{"num_hidden_layers": 14, "hidden_size": 192, "n_experts": 24, "experts_per_token": 6, "d_expert": 32, "d_shared_expert": 64, "hidden_act": "swiglu", "moe_layers": [1, 2, 3, 4, 5, 6, 7, 8, 9, 10, 11, 12, 13], "router_score": "sigmoid", "normalize_top_k": true, "routed_scale": 2.45, "balance_loss": 0.000106, "balance_bias": true, "router_bias": true, "n_groups": 8, "groups_per_token": 4, "init_std_router": 0.0264, "lr_router": 0.000351, "num_attention_heads": 2, "num_key_value_heads": 1, "head_dim": 96, "vocab_size": 16384, "norm": "rmsnorm", "norm_place": "pre", "norm_eps": 1e-05, "positions": "rope", "rope_theta": 10000.0, "rope_fraction": 1.0, "qk_norm": false, "attn_scale": 0.102, "tie_word_embeddings": false, "parallel_block": false, "init": "normal", "init_std_qkv": 0.0597, "init_std_o": 0.0, "init_std_up": 0.0597, "init_std_down": 0.0, "optimizer": "muon_variant", "learning_rate": 0.00817, "lr_mult_qkv": 0.7, "beta1": 0.9, "lr_head": 0.00519, "max_grad_norm": 0.5, "warmup_steps": 200, "schedule": "wsd", "decay_fraction": 1.0, "decay_shape": "sqrt", "final_lr_fraction": 0.0, "batch_tokens": 65536, "max_seq_len": 512, "doc_mask": true, "train_tokens": 397100000, "max_steps": 6060, "dataset": "wikipedia_en"}
Below are experts of layer 6 (counted from 0) of a mixture-of-experts language model. Rows are named router (the router's row for the expert), down (a neuron's output weights, with its number) and show model dimensions 0-191. Each number is 128 + 24 x the weight over its row's rms, rounded and kept within 0 to 255. Numbers have three digits each.
Before each expert's rows: "comes before" lists some tokens at least twice as common just after its tokens as in all text. This comes from a sample of Wikipedia text that the model never trained on. Tokens count by the router's weight.

# expert 10
comes before: " |", ":", "–", "|", ";", "%"
router:143140133081113106171131127149082091148113118156080111122149076145129081164133140112123149159128132122116122130153075124098160130173137149115177102170155108136122089191129112140109124099108156132139093142123146156153124133100100122099103132143122140144134121106139135128136119139140098156138123150135115115186164103101154107156143136107106129138144102153092096144150137126147118106140124109138125141077113123122171107106129142171148101092119130159162144122090116126136080121190113140099137158131115085182128121124102109149119127137098169086092127154127115135159155147116156144
down0:151130092140090155087117142137111144083127134139119217135092115121140119119113118095145155101148113083132166128132148163122078141140115137109155120160156152150125161148133116119156135070124104153104100119141122152115120136130112145100111143138133162105123162113086151150151164104163147131125126125129132208111136135114136105116115133090161160109162093098136172130069118144162132081163138132132104123159153148138117103138124095172151151096114101121128115093107122101126149167156191124161119101117109105116136123130110129107118107134133190132128136125130133123150129114126128135
down1:122109193116169105146131107104126155115111124085153150114137068115135154112162096093106147134089097137125132110141091148118109121124171150190140142172126148124144122107131138126123127131115178127165108169120096155138132085152120139155165156097138109152132132136120118148186121136128141132127133127153121133131126110127152167117115137107128135094159077141162113151184162142150138105129152123128103138107140085135081164128153155144137117173151133128116145130137110169094138102144109136104144112120149136102125112107103131147133127177147171129082077135119122144161112100179113173

# expert 20
comes before: " the", " a", " to", " in", " by", " his"
router:145130102155131157158180126143127151111097095141104121119111107116119113135112154097141205124142134124163124095147125162142148158135088120124125132136149105119148125148128168113154126164116112177108131163119165182157109110118143090145140141136121134119102117111109117132194115118121164138125097101065117123114096136109114076149141133129114139118165120118176132137148153112141127107118122087153145167123128124102120124102164138126139168103094167102084169125077150130156084094132120150137139137118188090120170142123131146117130121105113145122153134139151097132106086168127115161
down0:134113176134128107158135106079108102140073072084180139129135101122113114138096128092132115120170132138088154103086114121133111101117083129136112141154157114102128120099110119111133082122137159133106192147110129170150149081115126117152077106149127130193188151100118109152131108167108172171142169117138130109107151133123121119126165115128123128126111135114121099137096120132148160105131132087133157135158123067141116111146102129152130149107146121130173117135102128118119103150115076100117105120142116133104124128116111104158106110132107127110143125124087115101177129126110110146
down1:137148124110151088132103117119161122164155132125161122106129063144144170147150087109102107127077164155124135126117129131151142117127139135082110127128134138167167169134115081143133177158140117099074109143120136109149072128121109091125060137130168129122131138151069153135163123137077077140159129176119106139135133124117126081152095131117126098118110099127145103105165174109132134136161119081135112123134167144166166149120112104141133141127123159109114126129114128114150118157133106130100119116137121149122116121125142112129140127116112124137096099069139127095119094159167113104

# expert 6
comes before: "\n", "-", "|", ":", " ", "=="
router:141103130123112150134101174138110107132150139118070131133153149143105105111107103158143150140129154104135150142175061140125132101129136123147105106163143122165099114143181132110107120120120123130125133151120127142113125109118117124137128144158126170106147146123129091132125089069174114162147121155099119123121115138112144171133126137120155086144119117123093094177141144118160126126106112083151163120104141135132172088141159142116146116106125162139139159132149149172137095151170147095105130132085167074162164119147101148129130118140152166085130105077110130151115100102114166070
down0:140117126124147115169133112138153108090126116127135138155137110117121145102098115165130172126125139140138135144119116115098102115140186175116145139131125094144130104132152070074122156154137139157124109124121120146104178110112119090140135104154106103112105097104134131161096115102107114117137175150142120143141163085122086138109131120132113062135100112135168151150112126155112146130136132129108155080102149127142128094170194145101170094166111160131181129134114117092162115158145159157142148111099168137141135116146091120107129196130132098133132125141146129148125127157174119165
down1:089105160144114171148172145114118104145112138149167094107157157155148145157114115115104105103112156167184180177126119138147113124129176081124125133149163108147131085107138128176162134138137162113156124144164124149114132111159128096104126124130141103115131134143142155109151143143107097149140109117179091115120139147113097183087112133121093173115107130100154112142093124099088118144116125094120130109127139122195120092102105084115108148126161087101101112117157145101131132127113154150146135079098152165121145088123132132125137096121129120153118110123116132155107147118149141153

# expert 18
comes before: " |", "|", " ", " 0", " 1", "1"
router:147144197147113118158152140151116143110091126129128072093119137145105104137133148139126138136113156131129143110125105129143174109177182148078146124145131127149158097129133160100120088136117124139123122126131123157139123126149129129078148122127150153146084126099122146159111163101140154134124135131132146147122132118138166150150121123111125109144140103116165076124203150106142104100093123161161134099101119118143156133097115080113149123125143157153141142121097116161101131115123118108121164159078127090129147139094089157144156126135126126039113161131126138159100086112087160127
down0:131157176111147130146099119100144099102152142145146126112114114096133161131085114136145104118105154143123140173116128102093123163102099129086092151115122114107124157125130128128114129138190132123172101135164143157158139124133123131139109124144177079105130136130156111098133107078095161100148094111109144154181095133149124115128144119111149112126117113100160142165141124141119156136129106141153152175129126097102113131151118164113115169182108127171085125076134096112163135101116084100111145143114177153072080106143123153130151149120111149108130113100144125128108168109148117136
down1:156103123149092111141159169117163138091146082105140140103143133153172133185133115147117091129124142115163149099172094133138123104110156119129173169097128116120156145168144086107103108162105129146141116133125096081113126145116105127113107137128096144131139125168117130152168126147142164124126147153135127125124130162172154129119117142133099105094113124102135114184111132073117133199131176123135123161133092130100098135126126191135133110138152124131118101195122133113164136123138134120132110149115139128187100156110118137126158136132152138148142125126135141081101117088140168098

# expert 12
comes before: ",", " and", " (", "'s", "\"", " ="
router:128141104126089118136109165113131085199086155112112122141108115114116133152125135132122146137136155153144117097080116156147131147115152130117099105137174115163140104120111112153157149138148183116067133157130137121138080135155101158141089147153145101142155140135090158096090094127169116135111110137135177146100086120114152102127093115147124193081157126108142134116086127115102139131114077108117129107126107171121151131159120110132123114127116165133113135106152087129123108155114097150132108134107109117121104103100130115131123119106152155173113097101161099098157078131115102126
down0:109146124112132161130133115156162126145141108133132115136123111097129123134103155123137152151119057158137170117123134098141154116122102122135162150154104103067133127122154119147143105118140063133132181128120122112155181130161142177134127137140111109098109098098115117172094157126140122178143106115093102127116124154164135127162106136131136151172143088169137119147107169153128111137163132134159138106113139133135133153126145118083094144101224096082151118162117135163145123106112140106172139124148137111102148152149105134143137119174120108114127111128135150118139154117177104122
down1:115118129065145121145110102176168139141106173128163088130143080110088088118115172120125091114158125134124115113124126122144123109142136157117160147136135109090131139117140111161127118140163132101094083117105162174120158122121155123125117131135151122138135128173117137150112149086123158166134137180127149131158156147157149125130135119127107133097109091134109152159140151096142120176145143136165135144127131144131170108117135112141166120111109092112094100150107122119130159125091162126147113125129188117165102142186104096071139140137123086073103110102117114114095154138143144093

# expert 3
comes before: " of", ",", ".", " and", " in", " to"
router:138103104125119133133167145121115138169122100143098092141126157150131114156146104092130133063172110187131135127130116126190126140149127141071120185140164154088133127097122103123140114125154164136133105114157131134136118171133096121116137088141128129138142123118114139120141093147132133129094158140124129141141082118157154152163127111107128155113115119137121149093110153162086118118085128070137121124124117162138114105157134130116097104102118169148130106131202145152142079139114094151135094153086158104161084122088143093110134129102128122146127091115148118127133098147087156113
down0:109165176107128137143128113111098155115123116134123131158127109117165134110128133165135116154175107133153102074140142115126091085114158089181163121072126136130125148124125138085094125115127122143154164120091127130163087125086097110145118121120128131124194138112163080119139123135083167132108149131102112161133134131156114095138118134080149134150123115167142093166118090147099101146118149110090084142104131145124102147139102137113094132125098076133125149123104124127136112136091126165113119156109106116141089157142158150135124141105101090156103136149143153110092165109110105173
down1:134139099125151141140114095099116174135102132093084145146146177162068110111082123102117166165115142115171122145128093165086147172160153118109096147121146128084147106141149129134133120119146096180131130152147145096109115168148108159141118131131111120124141125110144118110099155131113106159147120152156138171167120111133157129119105091155137169131128122125100101151118161146131122145116128078153161112168122138108150139115156116063146071124126166105174147125132124144109102117114150125126097177164149116127107117089121122092129088133138137121166121131123132148145116075116148114

# expert 13
comes before: " |", ".", "–", ")", ";", "%"
router:097119133150098130152154179096105096134117073145054109153143161103074087124100111093199191154083106147121137105142065113118159123143124160090138131110109129112101100164168132130127100133136078127114140125128103154139154106153135123128097116100120170133112100106101106125135104149142142113111139112125120128107150109137099108119125139130147140096124134113115131152176134123117081124131133098137114117115135188134139095096153117148134105126088130158121138150108134093106116128146139130093112151122160138165125080093162120126143131136140177119120129136138134097141111125097127146
down0:126103107160093091107126140123088106120135152093120110157120137154094133102133124102134124111091112085177148148072151176099134107129142156165121130072088135146127102156111126132152126157117180145124138116144150093148075093105133119121176096117095134127126108124108141135151115150122118101079119087151183162112166109120152134129111127123165113069109152101159108120145114114167133157101136148131111087133091132117144146152129112126105117125094072147140145129089134067116136096166135137127152138160101131131142111134090145128120105127129166105156117136144137119125114110108138108
down1:116126143141117141167145117182089116130094073114151157138127124111116121149126124116121137111193144125114127145084156128125137106085126145104146112110123109145108117117141151100141131127132137133142128146182098130079131118142109129080143116128122134140171157102092143176128142146098129124107130136146129153105093153139169082093127170092123099100105116140125109150134118158070083164170111121088112123151100098148170117176116128116110109096155136136069088096123132114110153126138130107106137129153112132098117108134117101127138157096096147151152141166090133162141137171180133145

# expert 1
comes before: " the", " a", " to", " his", " an", " he"
router:129127128113127120136180150120108115111117145150130116132125112139121137141115124122133179113105096138168139093123130148146121147163127159084122129135135082085160159146181146151124092138135101188132098154054135131138138143098127105135130119153140120123117097143092091165182141110115139158106095127113113090118166134131098121145114118133116135133197130115130119144134126107144164114153079131143139130092189140145138174107156162153132129112113148158100136162097106110118094134151155132126143155072155109115134148111093101128119127079163107146124163127123093114160122168105132106
down0:105076125140143151145080112119171139085110150108148134132150134123146162124147117160139157121114119176127134149136181093123151113116102145155125097108110148113153141101136142141091087149135140116147119133052119134153120134127131106126159143120095105165098109134123186153128123105120115083097150106084141137126113108112146105123136130072156132090100133100155179143131110115107144108165118128125135140085137126116150135131130154086143110096116122105125174118136098144148141137107112118121116087082100121126091198130114110107146097160136156118126106128097124158114096193132115138
down1:059118094132118097148161141112120145156126131105132087144130151130067097132139142141152120128145109122110097110144117121133148169133109097164146128140111103145145127130184153129144160147158134177130141131177126137140143156122120183132106109131142174121138100127132119129099161175154129162112143159160128075163116117135113169105163134098111159146118139156126109130120099156073115143127148139103119102174094149114105103139118135083163155150161115121149070142103128104155117146158125118122080163146112108117125114118098084125096112110163113175139122135146142144136121098125156149